config = dict(
    num_hidden_layers=19,
    hidden_size=128,
    n_experts=40,
    experts_per_token=8,
    d_expert=32,
    d_shared_expert=64,
    hidden_act='quick_gelu',
    moe_layers=[1, 2, 3, 4, 5, 6, 7, 8, 9, 10, 11, 12, 13, 14, 15, 16, 17, 18],
    router_score='softmax',
    normalize_top_k=True,
    routed_scale=1.0,
    balance_loss=0.0155,
    balance_bias=False,
    router_cosine_scale=10.0,
    init_std_router=0.0212,
    lr_router=0.00116,
    vocab_size=2048,
    norm='rmsnorm',
    norm_eps=1e-06,
    tie_word_embeddings=False,
    optimizer='adamw',
    learning_rate=0.00433,
    beta1=0.95,
    beta2=0.99,
    batch_tokens=65536,
    max_seq_len=256,
    train_tokens=498800000,
    max_steps=7612,
    dataset='wikipedia_en',
)
Below are experts of layer 12 (counted from 0) of a mixture-of-experts language model. Rows are named router (the router's row for the expert), up (a neuron's input weights, with its number) and show model dimensions 0-127. Each number is 128 + 24 x the weight over its row's rms, rounded and kept within 0 to 255. Numbers have three digits each.
After each expert's rows: "gets" lists some tokens that make up at least twice as much of what it gets as of all text. This comes from a sample of Wikipedia text that the model never trained on. Tokens count by the router's weight.

# expert 23
router:118106110139124144088111115158156119186130131139130145111133148153141161083106136099130136118114128176102154110140092128143118123136054144164081097138119161115134121109078115147077140101127131130064135147113145131127131148120152115111131118100159134133134147129073111136117143146104110108115144072082165100158116134124092124133105115104125134144107130154136141119117098146115150165072
up0:127140111103135119101170091115115125134099131147140166113136104124119133169088149090136153144104078145125093167174131140118140078156150136159131140123107130101125078137092100118107104137135086137115090139119149141140111144125104107111135134099155138087144122078133149080081088110136153087111120143104128103154179137124145117137173117136116141140122137129146131163177123100163111114097
up1:152126132128168116154115100139132156100139128122106110133100144127108084122122120171106124116090138126121157125128167158138119140108118119136142141112177141133079101139149104133131139144181155140140136131129138115130082060115127117124126106130120169102184137129111129077081125181156122130145126127118142103164126154158093113147154115121109147139101111162131078112114110212147107148130
up2:099096110112095114163134083131140136088093149086139148086133121143169145105110147122122100127128119141137100104120119127124177124130153077154107129125173130158139141121161116132116174142158151157096105157108130114123108151157106083136083136153093161163158113153134127117096153114105147091114134145124092106174091127087120121107133142107164107143142110125174107146166093123126143131129
up3:116129173153157107155111115117110153157120120124116141118175164135141085140136106169112122157118145137143117129132107110125125078158106086156104119101113170127139152137118155101111149133139093192112132104076106126110148153150120129113144098126135100102153143113114109150137151174169115144095149142188135120137141097122144120120152136091101142137149156125157128165143108097052119123130
gets: "y", "in", "il", "vi", "it", "an"

# expert 2
router:158101183146140131145135104140137147182121132161102087149114086168090108124179169097162134121144124132153137150126128124061132114150136123131149136153109144079120173112134189109123157063105116169127127146122144124144157135136128158127092107124115105120126105095126109076122121144129081112090095124160103113140093133130134135111141133138124132115110115134119090103133127103114123121144
up2:145129122097128116095102104148133121116099116120155152131123189126118132114135140146191054135154111130142111125164123128091168120132145114116130129145108125121178146113117148113114124137116118112086146163091111091160119117141110135161111130109142138163142115113153108141109141162113171165143131168125143104123132167164196107142183116149156153079138126143137104126183123136113108124121
up3:155142158118187143122172110146144144117112121128126143117119117132080115148131119108145148129145147183142123164132139151077123141174098061139203182127137127115109144153096126100134144126129110151103082084154129129136155134133122138111156103106168107128150112115109086093139105133156109120172149137084138128114153128131128136158147136115101125179155122128106119137153136151130106147144
up4:130145125136144106177140116149131157130138113144112150129113137118180105151108131126096133099097111108137100125126142108187113121129120111117142134109136149139097110103141107122117130101195104177069125154154090080118145148135089162113110108107139153157120126103132100084147106157138113128127140119092120170159116153078149166081169139125109115135162125151144139124088092158103112121122
up5:138120131101118148150118174121123092136108136066163109123142096153154131138156134110128136163102159163150156130105135132065119097166122112160133154139139126085095148121086129121124147139146094162078159109125125123113123137147106140133115087126091124124126112156116143144104159156100139141126124109118113175119119099123102084105087099091176125130106138129120151101145093119162106113072
gets: " the", "ed", "ce", " his", "ing", " that"

# expert 38
router:120151116139123142111104096110150122155097151117096145100168113134111135087142126165146058137124146102115156120120134172115143120109144102092106123144144159100103119138068096152158152128122144158124164117163127135112153170137095128127091129087154133139145119121155127108125132097122113175145150156110133107110142140092114127137128160157142117089117112160114155194092147143130099074116
up0:094147111130119141123088145094143134129141073154146086150212110131135086141145089108131126120091098151111112136183183114123108119114136089093180099146120113124140143138088112054097140119133130132152129132146144099127159142115108096155107157134097117130140104116152083136117114125097137096116134111134145142138104105135108102145140119113103125148124140136123137155140117138089144160154
up1:084108137085109137122145119090159098115177116164094122145199099087114134143102117158154142140150149117124144121113124098157106167118133113166163143102124143133181139122124155107119166107103135110156153155128160133137158146104123088102120117122125137115138136116101101131134105120136118121135160111127124103097138113113115098141111120132065151151162121144120082122135134197171162121149
up2:099109135133144132145139123146131176100125153119103138143182131104091114078130140129163105139090109099105116125135129080134108112143140141147136164099124124101112162104132120142154125166133111136143109138154125122134182136160074084128110083115164111127171071124079130101150136130150113099158143128123167094138115175110164104164110125096066110121113103135134138110117113132140125136132
up3:172136098129134138105145096126118153143142169143121181105133111154106123173109129139114120164121123133159110148128109147085133112147149122110131096144113084148133140116154099136123085130162086146089157138112118060151142157160162081096114099132177094097197131135115124143109122134119112119140110125165063133126131174116112117139147120142114125133128106119132109134111085132114157127133
gets: " ", " a", " 19", " 2", " se", " 1"

# expert 33
router:141120140093074116146092115119122121159109096107126142148135127140126133124163136148144156161156123101166175145101119138096104148122128141089127146080111174114135143126161139140113127145151144114075155123136093112133104134132119151161194112150098120121092086151120110135123138147092119121127130085126108157181145125121136134100159097125087115125149111103175118112131094074162122106166
up2:114080104144148144119141092098140110106152102134137146141103122104107122107110123113134082142140144120172135083100156094117144143152159117150153120124102131145084171133094112083141130155161088093149161098112150097115165075128141113148106107144078125113126093128105097155141159127113116112097158127148102143140132105139135147105105147118135098096175126115118124150198112126164135132132
up3:128117092135112077138142113156117117103147112128130109172121127107117134110127141152140103129117106121145117166175129122153076083140110127111148161142151137127156099152155140120091129150136121137133166120165110147137125125135147109085169115128165102135163108144112117111111120191107071126073129114109139118185099144124169082122122142101130167106126134118165153163130092135095167107121
up4:124172101157110138140093107107149141174116132133125160110130144184162144131132144095091131145101130120119103120145118167112120101131133139123110147151118118159111139141114113135147130131173132095117162128111131098114128132118108144147165118075144099162147116141165106114127164120090110055115156176105172135101126158182117117115142144170154134174114155119135132173141122137115077141144
up5:095143144105102096131154109154121110162109153127156126119129148186168078096131134103130144105101126132131116124158154149162119129148149068100113130085140106148130139124100091153121105175097106138090144114085093076119123160105111110120136116128158106095134153100136092080118114134131153123129171120145118139111154128086148149082106096141108102157130138171152131104130135125096129128133
gets: "s", "ed", "ing", "ation", "\"", "es"

# expert 21
router:142127162110107105096180106116143144114149160150123148120119139127130093142084145163153127121152153167087135114101067140138145166133134088136115153108137157137179104120120057095135156106131164141129091145099108107136137073149141111094109128124139140145131174119122144138109113132108105158129133138097168114129155150089074138130134123113146104129122132091132148124101160159137144152153
up0:127123115101122109116151147094184125087148155092119136086118101124078104117134108135169128119126161135120113134116161111159127118124113119120139118096164111143126142144133150080100115158149152140146105107191101120077090141117095121146149121135115158137143099166136147105124070140146126141164112153151123140098173170110143139073135122111132149114153136094122148153136130146106099175158
up1:154136117089178109150136143081152098081141170132147159141124137113106118107124112134086194121134117104120113105135155112121140139126107116086138098157142116094109147155138104150114136180189143129142135138161158104184146154090120134172120110133141146149115118117139130114134105126123129123141124129159126161146153179116145110140084100117089119092149115158124127113100136104120101174101
up2:131106105109128130134120124089143118114137138169122169120108132154135114114107169146144105124107117121128103094113126105142101126138144103118137102160133161174178170127136111134177136094186129140194154133137121153104102137160114137091113059107142113146150111185087150121138135150143136153118131119108113086136171111126108124122127121125177106126180118099154144138138131163160119141153
up3:129125132089147100127146112135109125144127104111123114118109144104130075159133121137125162159136126135154085082133140124109162102140112154171124125145101123080141156131158116109128101154125151161127123142146135102150122121109136103141144129181122119123116153114141114115123177171108114100147136119134130075125147107094143118129115099157111109105149160106164143095185055188118169145169
gets: " con", " to", " de", " Con", " was", " can"

# expert 18
router:116154124137130146089149127197134094133163075126105137161156093101159154124100075141145150132134144158153138172128124161157138096140066121092137066127143142116154147131159146147107118171107122108149133184147119111129149150144160152141149151139133123150130107128150122124125123147102111141103082121083150132138111159128107088124155126134092142119137129116147133089127115154103158113138
up2:077161158125141102130112122145119100119139150131102125100131112162134113133154152149114139160119131127147095148120100152082141096131161099136145091119193124129111168149154150142160101124126094159153143126139127183103083099146091114147116103138103079122127116133178148152105109131131135174085142104143116154164160135109155162123116130157101156107127161145118143121149087131144134098095
up3:129141085108132147116126100104153165141177099131095139130152115060148127115133106159166152155110192121087173129153118117128137102102124139109123133113154127156103176126156137110165128098163107149121156099161145093136137122143124115122132111126136133105086148118155070087119123118149119120123125087146115135138178097153122128158088140092110152097164114144150121128122155121132097116148
up4:138133105101122085118112132095128125161137097109131131123124149138140155156067149148159077107116147175088166129165158140132137095113140143158125136143053108097150153110145122160112109110147139148153125141149157126131154127137129140176145125153144070076146098150141107125112073123119155143109114136145129155127122109133125120134097162121105141090111123123155147158143122079100150156142
up5:171141128165139160180144099146132110100147115138108131120113118091176114143144116138182128203134128154121166143129144141122126125094139132108145146059126100136105113126115170125145103136184099125173159111101128132139148142124146092098138096149115137136145120122111156105115134104129166139150115151118161087109124179106119099112171109127118127156113145130151120120137106189122114139127
gets: "ed", "f", "son", "th", " f", "ter"

# expert 4
router:107125140130091099128129113105114148075105163122137126127125108129099105130092123094141093111096112097096145125151152110138149152159137167160138154107147110177128105125136131166179143144157149091123110125086131152117119139082177148103184139090136117095124180094137163118108106141116097109126141170158105111159157088141145153113138111153118109133119141126134143121180104121112122143157
up2:110121114107088093124168145129132122105157126170104124098145133153162132119132105096145126147138159122125105133161168136133156145105131096158138135140113126170158158158147114117129125147100137139118116116152145149112142156098119106165151109080127147084140118142102131115172112114109130135104162103165087140083124128098146110095058130148153140127132116139150103159169134116191127106188
up3:132145151117126066131142100154127079180128147144130157115113127115075109121080144128133144150085145121150102135127134109110133095140105135162119146140132123135148142112129156171090160131116083153113133151056129100118125168115150161114137124141134136111177124126137093072109086121113109101121128131102129139148161168096147143144148142137114134149161126130140127104179126118090132112178
up4:146124106138122164130106101103161125120123098051133120107135176104134144155123168124158120114135132125121129132151119119095146104144123103136127137133137127139126142148161108104138145118132083145080149150090134130104090065110120109153068146132109122079186155087124132111109102090148119137108122108123136126145142153138131127067157133125173139151152149129162158131135106099167095119144
up5:128095131097174106135115126093106125140161098111100170175127134118097161131108094114121131105116133144090143136137137154083139121117082125132151069114096139160124117134090148126157110172106081125147126111126124128178129133135085114137118145121121134090121148140135112160118129073069152088158108113109096124145114156111101107148133101112125116178115140112116149148162102146151170118125
gets: "s", "ra", " S", " Ra", "ur", "un"

# expert 8
router:132080118136137141162102124137132136124116134089142093092146159109136179135104090116139128110114114146149120155177142174111156125131130170125160057103090128132140149089108146137117163092133136152098094134127180164152158105147142132145168150156120118129133105115134071141133119140133102081131083117132143140160113119095169117105138135157131130161120121120168109099148103110111113112124
up2:133139106121106140218120086107144145156189122119123163117150157114117103109093119174116115134120122131105080111148149098146141156158092161140122147116136076118114142155126104129129130122134119108151156127124122097121173135096101152118133111134125162129134138080121097086138136103139158108132123147156121111101140146146147132145143120098149123173166099156118124125171081100098094144128
up3:111128106098138140127149096114101155131116131131088136148114121131121127149139105139186118093106137092161156140128120089145093120124105079112101127101146104129130112158119079156125128107106119204147115135130124091110114084137108129157128102158167140104132099137093146087095147158116090178129139112131119123163105143128093140097079172136109095157092127160138122117111155143153136143131
up4:083136128125152124192110146109142126151108143075114117137149131112139104131150143123108150130123140137098128111105155159105105123123144131139130084148188128107114150145083129140134126119121101145106134138111107120147141175125138107169142130134166121079123096116094119138111134121136151125107157094143123130159117087189101131138155085079145142137180082129162107154188108107109153122146
up5:110120109098098094124097166143098118136133170106130159110099149155111129145151152150177096140129149115162122125186148125086095152144086136145160120134108151143109127121077108149136126100127119155128158182171119126157115090135130130097162128127120130153121122131089166106152165165088135113114123108123094136156151118125123085146134098099093138145138143109142155144146084105142107146089
gets: "ed", "d", "duc", "ct", " work", "form"

# expert 24
router:094109125151129127119122153124148140120156178135148104136126121154111148117172097132127118090087127083148141115148143075132080122125153150120140138154108122119150109125142113128091100162128132164151120094152133130156087139139145170097147108116084127155122066167086119175135132097117092116132137164111130165121145125136141130070128163122145123100123178152144147158159128143104107097143
up0:121148156117174121111169123108127094127128085135122166099138146148170180115111120145147105110131154144138119129122146127092154164128119100154144158158106114144127107119115043170133137153095100155135128125092098112155086091178118150122100094141151137121132158158118095126157166128121139150140119150115125149129153119141129105098111159161122164103135132161103119139185104151143128134122
up1:130160078124134104152116091166145148158185142147098144137127162125151130108154132123175132132127119125108118148150170142111124133152107127130102111092124135100177132150128129166152106149140102151148075114140149094137137098095129117149086085160107114114119092162138131143117182127178124103081092159132148136128139146148116088146091114165162092137143137142137140090147103146126129135117
up2:162158123071087104099121103113143127133162121126097130103137140112099122100125140148126121109122160108101157104095160124114174100141094094140125170143096141122117121155161154128089195123136135114050091122110106136147113103148115151119150105161161111118165150149158092137117124117126090128129159116166144136101118129148091140112166134166134120118143118134126135168152134126142085124135
up3:134102101114116128122159088124143187043147124145187199116107127113134125145123129148112122138083121128103142171127144103136120139137142145124123132157104147164136131146127109133190127107121092171129173122111118129136136135151146120144128091138112148110164167115077147151098134090094128087128110133112138149140159121144119076115163106101108132132140100159137133111112123138117128115128
gets: " ", ",", " and", "i", "f", "ing"

# expert 27
router:113171105112116137160136133140110116153166142111125124111105168161099119146114143160129120125113083118160150111101127128125124117119083121076110144138131138178091100174124110146129101141117132136140127105079089158093128152093138139182099131126136132121132168155106104128109131159120155149178104107119125080107121133127143129159112159132098116116159103114061086088124139148108111160114
up3:115120135094123089111122125161144105135123153074174102110116123082134146061148135109123140141139114142115114122116102083125126143083133059123158064128099137156113149109116136165104122160132136144098134138138151134109112155159124140159150137145157142114109133101149141132123120138098143109126101161143123127116109113181095108073123127107181164130120143146106152137112101097109150086120
up4:059119115115128127122150099158115158130100111107098126112106145098129135155132180149166115125099118122184107095149147149129144100127129123112169119126146104154108104175142098125122116095145154117109129104138108145073126123180110141141142106108182156138091141131135129163135154146172112118123141140119158134141128141149161095089112109094130165106119122142142090140157077149134147098095
up5:147142121154179113104133141107151146116140143115143143122168102152100122133123129134135111156168118135094131063105114171114138099158169148101112145158107140152143128153135138073126163123164116140153180134115154111144171111111127087104082114120137102119169130122131140110129117163143138179135129121128075111098174150148114113126114110137179092137087100128127108153141119140086112130142
up6:143144158106138135149122131141116156129172121140169129152159113143125131128154143177129154137133111166142128139159097137130124120131188115114146126119104084099132115152123106121134137142135124103080087111160093117175124147148127148112155153130081125082133146122130123119130130118072084096139130098068101171121119156128087176131118091137121109153119072160133111133118087093122137148110
gets: "-", ".", " |", " \"", "|", " ("

# expert 36
router:119110146112120112135137143116079115176124099140170134173152119088121128140110124149111085175107166118146118081140099131106124143154144128119111120085134092133115129129078125121141106103098177137143118119080151150141154097108104114143128140139119153095149111157135100145081132104125125124154080167142129106072129118149110160154155152081133146112127081133139149098134105144152147144160
up0:132105107076122108150109095108159106151189100141149163102124117138108093114135156112145126114117078125098122135126107129133116116124140150150155163116128143096135153112141139061185144099152128142138156128167099139105141124107156157098173129118153088142143130101107094115069114116115094148119132101132113131149108127136128170132124117069100187145121118137131140141104141141111128164116
up1:132138085142146113148107117149127128123181123127125133117119186072172109129113135134152161117145110184108117106194135142116130114060120104121154129113088113152128132137137133102125117123147126154169110134104140109105143121151105104134103148166145087106159127084096118157108122131127180117144114145144129113115104113126141129125101099147163119086161088121168176120129145136098132164131
up2:185113134150080130114114088111106133122138064096129155117134107102149137099122127118128120144114144127068129122174161165119088162096075157077126141119078135141139150128115135108152132147118094108115111129148140118132126126108129096151150120153118116070142122159116080123135170133121112115124104132113073135119164153079099102126106112147103148142119131113131101147127124104102133102103
up3:118147108073107120162108067162122188124180122099148145149135117151166130107075112160109101144149127131128132126114153164113161145111167125155137099139123086092104135152090109098124121119110144121150135155138128142122104138132127123150147096112085133141120112093128154132160100129114145127163139125125108122146116138111166121085160096087165146102112106152109084111168145124101129163128
gets: "ly", " to", " and", " not", "sh", "ally"

# expert 7
router:153113136092149120141138131119191135113115144157160113151129144186141129114083115178148151131165106140149098137102110126140137152145127126151126145148134096079133121114199163092138120061134106113124137126109122123112141180128121097124129127141148115174131151145085124113099126096132088122106153079123106113101080134148139157127120138119148140147140115136099158120117130115115147168084
up0:130148155101178111141143094144156113151142124148169135111124129144183148131120137153110183155126118116124160139122128102133119116162089115128129110137114092114195120151108101133124086122161138138138167110116111150113133177130104132096089110151148146122168129088106153124093122117154149148154154113074118119106131170120114118123112106136117132191176126102142110097114124124101156134171
up1:137117136089100098158132126150148115114146195094143104160114119031118119108137152139131139140141166165091115145109139137106128120184108127082136134108125100161143159147148127115147141138107116128112127136141086157138117099139142107128128141122118142161143114142123107110118099133146150102131130095080095133070159154111085086136104108126130114142173092111134097132137104129129142109156
up2:109165128120130144139156131093155128085076169105121122149154130141137141118120134141083113094128136153153113156152119097144154071166162125107140092109134127125135094137119129098128135138161086116128127117136117116139129144121140106107123123104110147115116165123116138102119130154109170114104071102119146158181196115079147150138124102138148143160156159114102097156172146124095080123112
up3:132101138120126086173187118146125115087116143135113127125149137121131145143141138138139166151125105181109092120126121096074102152152160157149163126115112175120109136145126132142149160110155110172140112117103128053115121163145126125157113146143107130096148114175110066133121120125113138116154124132090123090156144133153148092153093116126118127131106107156141128093117088117083126137156
gets: "y", ".", " of", "A", "hy", "'"

# expert 17
router:163123087118135141127080129147154101093154098095088137124154138166150098174120105186131127123154151139125157159116109098133108131090128107128144126098123117124139159111122137148125112142132145083170135147197110132116114081133098153129123144116120131142105081152124147140167098128123126145141144124152130145173176110083156123110183124149117121105125120116165154120111113086112163114136
up0:120111124061144114110085120099132085109141124192095157100109142097130123151107138144119126161131143088131086084145133112144103152106155139123127099122106167090126135102101120109154132132088115146153150142110137134135140115136120097149079097149095159124138110150121150113142159168112121160162156126121121113130092131074167099126100117167095152141133076121134153132116110136133098158116
up1:137150136137159127139107101120114187124137126130139087105119140138126152111096102126097131134095131097132145128129141091177113113129179111143134170112173166106122107148139105119113158173134117090114167141120148133101137138101090165165155104130147135149130104149169135101133113137088159111136137121142120118168139094127184150119121109156114121170100087133084103120134127084080103154151
up2:131157119118122107080106085095142083131117145091140146102110131087146109118057103113121157116119082153149165111130095139158087116121087108157137143142126120121146097170124121150136113138139147136114130077082121117132147144167169127155110118120131132141125111153158136151137160101131097083114144101119143125091132141125150142111132101173142094138107101113138136104152151106098140176167
up3:123118095119163152153111154133131114104142125104133195115122127119145099077167125178115092129132117115131141106158165115139125075119142130150144106128155140144155135107129125097156109146131122165176146148097124146128161134117082118101147124169113154100128094114131089152121176138174169129141083139119152105132129160141170116111135123136143142167112101129141122096148140182124102108091
gets: " ", "s", "o", "ers", "u", "es"

# expert 30
router:139156157144138148201139123120126099138109092142102078120116148114134147152149144111136102112141105109127168116151144131148103135101099117150143180141142129137095142158179116115108118129106131067156143129142093098138158135099132117123124096147117088113139123114148151120158136114156153107127140126139140134113096125192128135115154130098106126124124102200136135119103119147140097140047
up0:150107122114125106154123126138130151066094140087131149117166155099090136110129129141137168147139094113126105082129125126093103071174172166106121131154146144107120128140122147137104120179149143116130122167116122103126130142118125130136115144128096120164119110151105153127135129121143122171119088107052106117127098152121094081166127156088095145135130098119121086121127124084141140099130
up1:132143121105131150091158168168139090131156131139132129146162134083136110064108104141150132186101135140125114157121134144152143151084135111134134112121154167171122143153112153112125127131144129116139064153155150139084121097092120075133114136127135110136134098119099131131145112136139164144128148143125159123167130143096162139152159135102169102146148110127088087104127119171146179116104
up2:110155084136120133122129087174166083113176131110161132157139109120151154136135104147163104143100115127120137125160173146097113137096093073121134148150142123145149117133155116142155134100130120095135138113106104151121134147162125107164112164157082133108153147151122097111142081121083121136167121137124129122161128176174107081105154118107101168128124145115140112118167149148088113126142
up3:142148109109137130112110100146142137115134154122117159100148169137107099074128122137105112123139125145118171113129107084096189115137140144103148110144183088112180134155077121101084145123147136130174139120097110094124137142128101133122135129125115116126141152134109160121117167122186164149128122095109125118078115156135171098151138119143184116153165125147156132160163119113116106141116
gets: "e", ".", "g", ",", "il", "i"

# expert 35
router:108113108133122115089166141124095143115136124109111107167126119119131108156118156105127132131137102101122156114113133111107139147144153114159139134151123131124128117092124086090136091141136121084134116116090186178143110148162117055082140142136111150119131138103152128145130145111127113075170109177111115132086127202133101122133098127148159126175142141131149151170132156129167142123116
up0:120150092136100153133125116105142090108120122142172111065137128142139131133157106106108141139123108096139109168125148148133158158144106090144154135127180120129137113131123108133092127132147146126097119111164113119104113127092135082153139084126135189124111142139166140099110103147109189172127125142157101056115118136142143138101134142108100081163157115098130124098134139140133083098128
up1:120114129108156129151123098132109125097151138120132149131111130110092130109076144170180136158116129179129142112156119139124142114137100114176185149113138112159173150138114141159155163147153130111127116150126133103106082164142103156113151119129070127108153137132104144148146122127164111141106110163144144159094165164121161094101183123143144090112155099110161094097129118114110127110121
up2:120153127103114136092140145150109151141120134106121078152172133151111148138167150124088132145089119123111140082120127150108147120151147141080150097162164125135134128134101131143134111168110118133165152119116108135131109139117117107135054086147126125125152113124066157159129084159126159096089154117144082115192105130110126164151173117135147116151110111110143137110147105133122116094122
up3:119110115081152120105162149155143089130107124149138171105150148158103135122201121105119140147093132114078156160156147139095102157096125124115107108136088150140135147119114139100152125137137126153138118142149120135063129147153152142145107131129117120097186081119138094110125159151152159145134143141128166128111104120151129113143117163102146202156124099141098142155144120155138152122137
gets: "t", "or", "d", "l", "ir", "ol"

# expert 1
router:141129084141114129127157135123112158107104140104147114122119100094137178102101120070105109105096091135147133136116120170113125144098067147109127110113112098112098135151186141136128093140125109133108139141155157134151122100148126097122126124140130135087120153138180178139155121135117130128139110116132136174146154152168095135159148102142119139147102159155130091194162122175105110119146
up2:138139129137132100080099131141107149138157107143138101159158121127146111094116193111098134126095143144101156120145123107108149121067088114095144086138110153086091119134141109141141146132100119131128170115087086094137135129143095108117133095144197104101159120086112107136133121168114120117136181122121127114099136137118149114147152138134097184110134129137151126124144141112138080140094
up3:094153111143143130137145143174129131163118118126138134126108143120136096111160123147128124143106099176190097139149116150128171166140123089123130117150161139101123129132146115091103092103151093110132116122127124123102115120153129069125114110141152142109131151146138140079044147104157108150105147135117129096131176150110125139151135112110127087114165114101162098096139101164120150114077
up4:121101087116067126136153107101165127113123104116148127120135112100115158076115152143122099159109144158127148131179146125105130142139110111132135087114121117111138159140122062165120109153138110107081101127144122120100130136134132108115149102148083151100173127153085144151113098095078188136124094109099130160135132135123136135104126100095159146162122110120132139109112175139105142144094
up5:116144110175140146150102127120106100119153134162120105107168115129120135119081128125126135116114107123154138146094145151112125112159138120072136137129099106163127134184086136139139140157130126173100165118117094147112125093148092107127150125104161095122145139126116101126131132130171142182096133137092124142149167087110129109131098093145084182151121072114093093118170111150115111141130
gets: "s", "as", " S", "im", "p", "es"

# expert 0
router:141118147106107135144122158148113101106102080117140198109161149124125124135137102084138159127151158118127103178122113144121091146130128097139105164116104128112089153135141137100196165147127131165142148135131122092133098117115113166150113167200148131072117171098130131128141139144160157151163133116119117103157130135108146146131111131136111161099124154122129144117123085114134166112127
up0:118145120101154121141130137119145136115140120106122113109190129140159130128132132137113137123155195130079106137146139095140088113160120102133158150099139118173133105156113129115146122162141106169181093104147161096145127132103074111119103133152123141125141089160118127140134150140122165129172111131135112117130177110130120131099149164143122126149135126134147129198088113186140158174145
up1:183162120089125141135122080145113104081118115147153149168125171109115088137158116143167122178136203095135113150130118137108147090109088118149130099115140119132134121139143145108107145146142137131098176143146083130123178134127077160152094131095106143095113171110100144116146105125148158100140120127142109148109133135115145140087111134137145133123123112130142104118137179129120138118091
up2:163084132111113118139149166101151095116147147115154105097145128137123129120085135108125138167127157119143123130137147101068143185130143077144128141107146123128138157114175138091153156094155134163151127128149175116116159129132154088098115134077125069157139089125143127145120152136168133107142108116172151109126152159077130124113155113153122142127148149144127126159151123161133129103089
up3:140093155128174142175124171124139103121158104105131151155139190084137101161144140121130118169156148143146075121141125104150107123133173113150079131079119096139134096149120118128158140118125151147153150141101123128132107099175081129154127103181151086116123117131089126118128100130117141144131175115113078139100157124109121112148127097115111157139129121137090128146142146123141132174139
gets: "s", "y", " D", "er", "in", ")"

# expert 5
router:137132102139103146109077138145130154122181151137157155137151104145155148115164122106116176125132118161126124115097151162172149159147127182109156073160115145133137150113146097108096149126150108165139170139123129095138133140142144094130143132146138162142121163136113108139163136169149150090069139126117170119131106111157148118146096123115125161149141120086139097147135158125162116170145
up2:130067128088160125157129055152137137092138114127108116145152126160133101118122127148119123115156124129157125099110161117139069125146149120130187089090167116159131137135106164116125109140119131096133137152096100132126090127127129104122105084153126142154153111131135145179114098146111099153126168163099157099119116106135154116115168121101112132117110113103166117108149138155098149128177
up3:084117096099102097135163103112158116121197149106137087125095098112133050107107148122150121126093084121133143107148155127147145143127125137179161117120182107136139112099123148144122126115147096121121132118125130085159156153075139113108134137130134148147116138146161183106117160123154117153107113092156144138093123098150138153122132149082138116115117111137167147152141114131136103121137
up4:127121121144134118157111085164164093126114112157111106119152132107163106113101145137139155169146143130137134101152138170120111134096147136138144133133121059134084135131110097132155155117160113173149123052134115143140127112082092169175134131131170124164113139148102115120094156144146102104098171168111135151119124140093144136108128146114103145109152139163146154121127122124113073140135
up5:135104132118096103082173128104119152115167130171152149138164120114154117133151140126120125152121127172124084127168176167105133112128118116131148130134145129136090095162155123121134140114149081104129147094104151133111128132153110122130160067151081103119127136195128085117141148105132153146144145096153126097135159139131091165129137122091182168138118100118132091130137127159152141114140
gets: "'", "on", "ic", "am", "ian", "al"

# expert 14
router:134156113131127123083110127123113116110096104117146114091119211159128183124134153158115153135106137176146140161131157138136140123102132095108119106131134114148113110121083117148111097128089083114091137109149128118111109136120138109164148112177150129149132133113144136126132104137100106167134129191134117116077105143110125104091122124114163128099130127173086149119165172132169114115156
up2:129134117134134144144136096144114176112130119120117102133063148099114150204105153138121136121092151175149099120146118127080163138184103134134126133140108124146136150146132086131166114128132116119126145135094116144145142163131148158093130156156126089093077099076116144121113139141135135116147107083131118094145177173152094092137106109155120140091143097138132136118117144117098123136141
up3:122164181131106132129124111181154161118147139100137125157104137128158140141183133159142145209146131144113123121142125134110139138128152093128119117133112128100096135142100084144091161128175139135146122148138077094104127117173117149104116078143097128097145137104144129114064140151119105093140145123155149137114156137134138123113129104126134137147110111109116157134144112078108147186154
up4:152153106121139098105154098163083103079124130107157132147120121125173133162108167132147132152118149120118102152130105196135112155135130140108120112137115115163103125154126117168099104115140099160137101121131109102190068149159127153144157082157167099122148150178105128191115151095126118136133172159135120131116150115143123124111131124138139134163120091102128136145145129135127149147118
up5:089102129121143115149120110101130130095119152073078152088111130132141143157095109100161104107131180129125114116120126153115123106147086136135108148156128096122128123122135146114120130136157134155122074117108119086132106144120128121115141095140121112138141138137166185170109186149089116122142132135108110175141107138073140152146143209142132095092112154110122130156162144136127117104122
gets: "\n", " ", "==", " 19", "===", " =="

# expert 28
router:109126151123151124156120134139066150112150139159122115112111136113135132139112142154133127167136143153147128115113144124089096122158151095127117111118140151124152100130126144163147119150158120119110088117126081099121123104113152176171148120106108157136142093152073107110189179160104165121156114084118155138129154143138143089140127185170106146170121136132109099143112150104131133181132
up0:159139154129124122111153122121120138086148148075161123113097139105156172151178173144116099152130143131152096102144136078151145126120123081128167126128109170173114152138135092104155114176117146113147119141115094113140112102103095107139118075123142147125157121116146123118126142125114139153161118107184119144112153162130116160100145115163152129103127103142151163150100162132150099094161
up1:077183159119145130108138096135137102146157102108158154134169132171117137117134089139117156127131116118138144136135130103111113151131123138137167140100075149157113149179107091144145148152163106175096145116124127138119121120179138136133142105113148162113147137166166083152141106116116113122141125170098155143109126123164126089154133139103098161144161112133161134134126119170156102167083
up2:121154138076150127151128127071134114137116092155115115135171103161164133133143135137123132154134129148116188162166153102146121120131159094137100146124108055083136147126102126123149108167152128151115158122157119132116159112086092146134141116182087161151118129123108134158133096145109142131102158119100121152161142150142115171104121132128150097135126112146136150104094126159101162150154
up3:117101117089173114135157081121139103112129126098141136121123107058150110164139168173163180164119140137107093112131141133132126093126157110116129122140173128117164164130107136142143111137121104115107103125149137135133101071163106125096103080111127151154115133136119126119134135173096129098090142128155132110131115131134113105113079112119117108186115111152132091100127132160115123083162
gets: ":", ",", " and", ";", " |", " ="